Experts of a small language model.
Experts: 64 experts in each of 4 layers, 384 squared ReLU neurons an expert, 2 picks a token, a softmax router.
Below are experts of layer 2 (counted from 0) of a mixture-of-experts language model. Rows are named router (the router's row for the expert), up (a neuron's input weights, with its number) and show model dimensions 0-255. Each number is 500 + 40 x the weight over its row's rms, rounded and kept within 0 to 999. Numbers have three digits each.
After each expert's rows: "mostly gets" lists some tokens that are sent to it at least half of the time. This comes from a sample of Wikipedia text that the model never trained on.

# expert 48
router:440453528546502502448522467535498430441465479518526540521469518441537449513481476565448468467453472480481475504471446542553514520527466406524511506492517484532514450554542500453476531566484586442413451501493586378507529518439483537526539519437531550516498527514507530536500454585525491499532512521518512452507480465516516480476523481480434490506515459443464441520510572532562403507434530487512452378453516499552492490576558547489533488510492486542531498521523439437519475550432462476486467561490568563454486573445495427540560494504563521500446422482498462464452491453504460487522493492494496589424471489489465480444491505454465457497484543515492505442514498538516461486530487489505552540469550560528414520540447521476451506445551493556567520499493429512504524497485470
up1:486547506570514510499429524487471557493628520481431562519468510495469511505496522474572415455541559509466447488500453459493482512463519541477539529463452481497473471443450418494561542501502583551510506484456482501483484401481541501505528467514502507468477524459499531507533487520431543454559492597545460530524485533539464505520433441498436532516502489565540582477524489463510580484512419532480516523510522527402385500476512562480530526447516487546495523428494479491475541552455463517424546523525483478509501525502438551464426527502478531547518507466520552424457528466572499532499447419476499518517413434482557463528462527464525484530478476536539493599513502455449495509606497509432570452505497496495514491475514521564479506550525519481478538453511472464527506492562499
mostly gets: " San", " La", " des", " la", " Mer", " ne"

# expert 53
router:492480458531445526492573513466572414465469544457539548517536433447489504473537546533498527455506511530511480556534470462479455448555525473471483475495445478458495493547457493496455492526508594499440468525540569363548526594472502529549459415442503467502507498542458538553457516500548448575534532495517532492502453456599512427514512467533550469515533524517480477570528490540529526515488446497455491505502516444535438521547535533519510559522542522476558444481478436461516477526420502498553510454494570447494536569469481526511459455556498552500569463517469492480470548430461484515466466561438548458497503510424518501461438564520586435473519474438519496429567525520540454494476532507530468500431485441579501483549497535446478554502500508475463471465514505547476467522509488
up1:518549555439443470517466498487463564591536555486449425472444469564513394502546483461508537545541527524535453522470579490424484465388478439472558512572483476487440475451466478519498486505506509497515517506531519503502507408470539560554471542540523484545485548550516543467558529436473484441551518422490437535508481520448431445441478505443576454498512508566513550464513508546509546545500451501543469505547548433523525450509468471475469513534512552458554475515547584477515471532495533550453496431464443504525476526539508560456523452459437519422487499529487495587497485519451451500471405453480550508518483562596516502552485469592454501498502527476517482475474499489551472551520475557467524496504510549468541501485539508550477533487464500522503469487523539490471478556552523
mostly gets: " Mc", " Spacewatch", " Mil", " McC", " MPC", " McG"

# expert 15
router:529587487481508489495539476519507506537484506443489490522529572481491490454490492474502514598476518484484475578484468489484384468519377564503447550545468513463458540469550523430479501479514450483510438555562457554467465545463445554432576507526510497540551441518484435506484444458482516496565466482519445474483517539491522557537406501474470470515410481512474509530454511564465466565474499530477511565473502514523504467516458493477452511459446510462513526499471429463485558486443507528565440474510514541528477449493506454461492534475502460522452545531494484542484583423554461477530465444569493474502457497511510514479473492464482565495541472481511527512537502627462501542530493568559511479572356536496472437509518557484532512493489602510525510531543552510466500482536507
up0:477493543467488504599441530414536499438584496517476483523518461523487537556465486469497494541393489562504435527478479493603490500541574525421494494517563517532527414559517477463585507527486522481457498520485517434502482475505510449522572478434511441468468488543556502486564526467423513512504437507510567421524449504511507468511459489526489432534533496524470447481491454516446582448560471503513542498464537427453516486489456514516435475558529502480517464476471588405529489514548460473502547449579549503497475556522541547469439464535466560465535536521466453530493518600455508494507456446511533475399521470518475509485522482517559449448552474502479506531522511552508509563490484500549459529403480536440566520442475516483539498517508504494434521475459489495489533502516542
mostly gets: "!", "?", "mon", " Japan", "onna", "ō"

# expert 7
router:577540537470508494509513495440513539471474474471509513596523519511479570470470515493506573570499503543537503512454490506490457492536540545476561491461523437526488461538535479524524479475463563476515493487448465540460452503550508416437453504567496504535484587510476471420451520469485489489491530480529510480494448514478531479484456538450586552559546498519514493440507481501513512494533575460541511525560560494519550470557504424480518473511477499420491543470510547486431512529555430457516498459499475555478511458564508559509360454439492450460493522514493501541538426579507551497490484526544511509510624486472482502495493460527461429485506520524490553539530514578547490453520525499515472480415425482459593579540496486526483533531450481460491461422513514493583474525423418
up18:482457543524507506497416591496533446503542512521486474491471456504557469498461545501420485526489475465561571502467529516501489591474456479459468489485518506534489454504542504518463533444537491517455508467503535573489483508456459507517577482494449458459503524455527518421512460590451482523447444513519415566566474484461443577506469546415431525535467506416543500549546524492494489439575486546517535435461499494553504511478537483429485531500515481584486478458559503444486482543536587460548529494600555580507457511574410489502488515509566540459478549526562464524487430497403491519443418476504489435483499569510471511499528489532496500511561445559505526536534485539489511550448496466473487488543514544484526531498520446505559485475574481458463497494457534459486474518558495
mostly gets: "cin", "ician", "ar", "ground", "ly", "maker"

# expert 57
router:439491483481470467510533474540543478483550539503576493507479435531526486524495538562463543397472499493468492538647527493534486516499468514524513487491531494499487511553457481501486455554496612484544555501565602463558552419467492470514418459506433479491545478467503551495428492482503415506524538543453523462473482523541492471485559498509465441570501398464411517471539481558530470494479494465492517541422477421551496530490483516525525491535512455548484441447502528485481502509531522503428481581575483510437444512493473525499544425627487463502494446505495474449481545478403510426505522453523485497512454460496496543529486499518513428566495510518548509484465486461444535491537510521472534521528424473490512519478584452517486529519492497462471576561523467523476517480457486
up0:503409558493459486461420480462474457515563501529512466523532498493455504533521467516502486507507496537524509457439484533490478541483464469501475479572552558468381445508448499489511523409489483546454542485528411509531591478481520467490521486504501470546513655487530426430506458525475525445505517501502478521511460587477539486507455519459501470522552531505474522503476523430466464487513510559559505540522506524509448537503529539518507483507528524440489525535566546549544496461531521469536556476428547489568514445524518485475506540512477556446494473521422489481504494441534500562463451540484550397499478459546483527509473438522422558443519455438548486511532521520495467474494524428542586561490574509440543497508484506615524423438466533429459472496527447500510500478451498
mostly gets: " L", " J", " H", " T", " F", " Th"

# expert 13
router:477469429490515475530482458540460530488548490496530507497542547437498513483554450504531504568545468443478455511536500489453463448496520559475564529454479472498525501507509516519489502500499639473465520588435455525495435477533607472523555505547526489532506540561500535400511510441422494467584459578553508489471561516507502443499477480463454531518464563515442527482488445452478517554522522522522506548506454539414533548475487436443539468431481551522556514472507444511504539500460533510467542533474552559530470498494455535520485532516424431456479516418500512544509517505570506487471546398512589542539550461531486539487527507482484538464477532462568553562521500561434495450496520564490493515498577455514474483419463442512515551460445477500504475566474454517499463546507514
up0:518422527538514538538522554453540416582507480527525540513482460485479472451524475540566467508490531526391557587494516530463486461448535473520418549498516462499496559547528453462502460460534518520507493506479532503455528397497581522546475479472575491473496517500426439548507487481494547424559494499495453501459434505518498500474544534563487515401496521528541514457590537555481495498493426482469493478498495487481374431537529551509523503501511539535431565456462535547451511389507513490496487539462500516526508463512572567539572500432493556501503490459488503453475561505465498462432476500473518465505462584451461553507504407504566517445484546487539441507436500500490527514503482489406482497521514452507536550471482557484498517519523533491568484502489468513491442562504473
mostly gets: "awks", "ya", "ić", "istan", " Thailand", "ski"

# expert 0
router:462489479477493551419520531565463524497558565453516566472499428512441554478501504511459565549527540515561523543473489437514482418516549523475449478529416500517538487567454480525537487495545509462490516512455521518537569561467487489545534463504454503404522538486452459530458566532470443450481515557479441528549477466504471467466456499426460566490525482517542518492551445456525520540439516507481512588505488495474469520509432467501491561468483436528563500527477489497440571519543495471495489514462571478550537520549493468578491470582514438528510506595486481542432560464509571481553582530549471475531443556490550487468485486465488460536535515502476453502475484486411464479470514528440581454575542450520418523483534524447474546528478496502505450502559439539475504446450522
up9:523512506491486426547485555497461450533512464452448522535561498522512488489522520465479463580533483451427496478465541434490581475508443495540572459589501532477495552561477524535501516520455519550486461488478541398487521496512530552522541484458513479494556482463596391498502535478475534466510529541535523502511413556465558479480465448525491514485456560443425542543521487468541462527505451448451540469460458468551464495477570514480509547483484462415545476544546509550484434466446423460513437501520502478528528482490488570535481472468434471506541457495493488519517551485547518529477480395467500521529565517472403502576451474542451529517534479563511539495538545510439452560443537468576518529532560482462572427465463512471497477461545556465497460549523530506519458516518515
mostly gets: " .", " red", " Red", " re", " Eric", " Joe"

# expert 51
router:428463537543525464530481537474543450467573483540430541493451533511579486496542514503473470516448517439465543559553570568518540564495449457489513467501526619579474524495545484521525492522498432418484494467530544474470449431469511523498422563421515520543496474490473491538533447520532568535504472453514538565502564581539509527521566521586457549499445511491592433478443539534473471502454470449448474544520487477494520490499452504526399445520490418543447471568477460518569524508485523512501422495522477513506447479457521456520508505444489540488539524490535544506480477549454494546479561476516449567490450484461484549586549530509508559481470549506498476502451502508567585522574508520478471519537536483500564486521513514510451524553474483511517506551504455484472492563504547
up1:565513491485461529536471566485491520493533570526485483466493430464518493447408511536455565509523425467510583475475437506504482537508493460471541481546504500475477479447433503552477490442571516507576563462510505479462473483523486460537535477464499544528551518472436447484491508534542506500495531519527434456489434440551502531462533490508491522545549504403488541409598525554558520435488517483455443495509522511511455522541453547520499512465522562477423548564473572578534485557506518515490442410428527489464545463541539545463477521518511551436491481486526462459540538499446481507455491464436561501497505494504522501521481473463455471489563543537479492569373494487529551533521594527473609501529486417498489430468503504493503496457463429492575499526538491505474525501467481
mostly gets: "/a", " Occupation", "'", "&B", "ischer", " our"

# expert 52
router:456475454528514481514544522497420458491501506476565466530513459550486507508496530528497537450462477449505529476610561476472531538462487481493537494489498407494541545576492435476475443500467655487516525514453577551519450520528475494520479450535524454499557476495450439503485537532466447542552544573462561517485518469466524439442540572545481478596490441432447517532524443492434502448495526493496471515422545493532467538565466545536520515510509498531535534510494471587512464530591506477482503577455463506425510532507505542524476468561500456546507467485522481427491454522438488543473528465493493498496534516540460512494502525419505430499472513531465397447433553529490507527519514493542500502506415443450512542511538478458487503546543496518467506601549547487481497484424522
up1:542476559495508538504516587449540540481459457476487546585475450535449553481512495474467496541565559632435520411508452473478557488504533540523407451511494461460460500521545556494444533451496456482460512551575419516526459443502485561535550496538504444503443473493491497464547503492521497429479521450523487462486519470539453473506497447474484548448552519502478549461498511467485551537517493478448520494521477487485426438505525483469486536556472503448537441512475526515459512504498472414481481474568492554570565477457511446534462501494492586475496540468529564563518539556481463500497511515495533545531462579493511436548506502521502538479464417578504516491516478454441551518482462558518572482529521596486511486541477527504565429536611448538564553508504529468469482503509488
mostly gets: "T", "S", "B", "C", "O", "G"

# expert 6
router:471471485451454489483499433506429480534465550513525546499495413599509471542580447479504520488557456552536522395549490468505489568592504489457460416501529555540532522504467557560575431485520555517495543523490472482510572557494473451484513448469440479467464471471529483500542541497525485481452562511524516525499497508405518473524485510528454527514523426529534424565553457513511437567559532466502489471559447483532480549485467428517521450520470483499527508404555544483469502520561507519501503482487591438487572487553499518528561514507480600467500444473531523479520468489460504468521505494468433467516503556466505413444514563517458459521501469452521467483452496493510438524460532459397468538492557484500512495555507540498524550529502494537514406533514515559467481532460535
up2:436508484518566455480454563462506442510492481522461546556482505552508486524504458500502466529386500482418472539478523487508493494494470472489498466538508537486498577560549482540492468430482517478474486512492552459505490514479470611543469474480549578427513534459498424429530486495548557524452481468594533487517487572461479521478538533450520459483398516485572484459485515451554546492444505437489512518449565524485599483475514530537485494480472540486556486464531534547436523569510515470498576509458527481465409442527519514430498580540470451541532516553486495469524497571476504536551482499509553518384510496523510521522549470474537455496573533524488477459471539500453481494464506492541477584570434511476507513472571524448441519455544503483489510474539591511533466439432504
mostly gets: "Personal", " Genus", " Species", " Website", "See", " Binomial"

# expert 23
router:531431526489421513543497503423514527482463470493520531473472448568486496467464503486489515447517471568443542523564505510557515482509493415542447453536460506507447481570477480527522530477542579503517467532536536396553494527527477519508405455455435501466514521508503527563576500475489473521480578439557564502529461537489494473495451446546518488540545471584506460500505487502502518513525506424496455444520551425531491472564506515534486488562509439499501531533458462494479470514501459483511493550568461451497570513581455511546411516490465526543487522477518430454455535459447520468495552528442476497482465554514474479479436447570536480529503531563450443463534494468488520568444457526412453413412527558529520443561485566446546501496508508469492502525519520537533466572542545
up1:517480481541498414507486551449468469449518477526461503494496512514480519494474484474512468507480480517450457491498520478566478496457501544485569534440516493431500481488527532540492419532590549479471597585470543579444512502547551519530453516476504561465521575537474583460429502484456522526457461520454584492529504506546479498510477555534525484493508511541478492467511475545481421529485538572506499485422523515463454520442486436542474522537541509516402510480498499493516477549472411515478476557536533463482480511511480501560447519470424437468557418495492573499500529522515571511479497416433500525508451533500476539486493579454459490437506465454505489546462439551484522489536470422527451551500416455455443504483558553519528515468564575433488565559470513468463460481593533
mostly gets: " Total", " Yes", " No", " ins", " total", " Goals"

# expert 47
router:517525456504440526486519483495547488448448463536553467532546496516495528544503483418477542520476581550478389473521560471486502440507545584491477471515438450506526561513435468519464562538494421547581513457519462484470459497553452472470529462464532458506489538575483504496515612429528476566529488463474455506459554439523472575558509525519486436521464510562483491487513408563538547467531472470492481484529484521503492433533495492540513471505556534425510493533407506507453532462509524510517435498444474508491517536555453499524473474524465503511546498517506539538522537478483593491453546496473480485498483446452494529516497497482552543437490491435433438547526500538487478457465527500497525509445577441449534534498475474513526484527489452531441514506497637536550425406546552
up0:540447458425519466507579483499471505488533474516534573534516446530490535495486478544480495535441479518441551551500546421546524464471443524502551496554486553484519482486502404595459405483477507551487481478534502500541533522499506522452462545453540501567525444536504383498468519510539636448537570530529472448505488508569493501493528506503498527564499508492533505477511480481441462576521455548477515542535532466456482567563492558506543471454484531512468488484491505498520464542528499489481502514441437459444466459559451440487461454503412478456492549541415573444488562535483454523536503433462558444499521479556492461516476461604427532473439541529472461573471537532525499528562452559461445453501505515517511535483503445479530468509503554517466495547515469498462486497464544
mostly gets: " Born", " Died", " though", " MF", " born", " FW"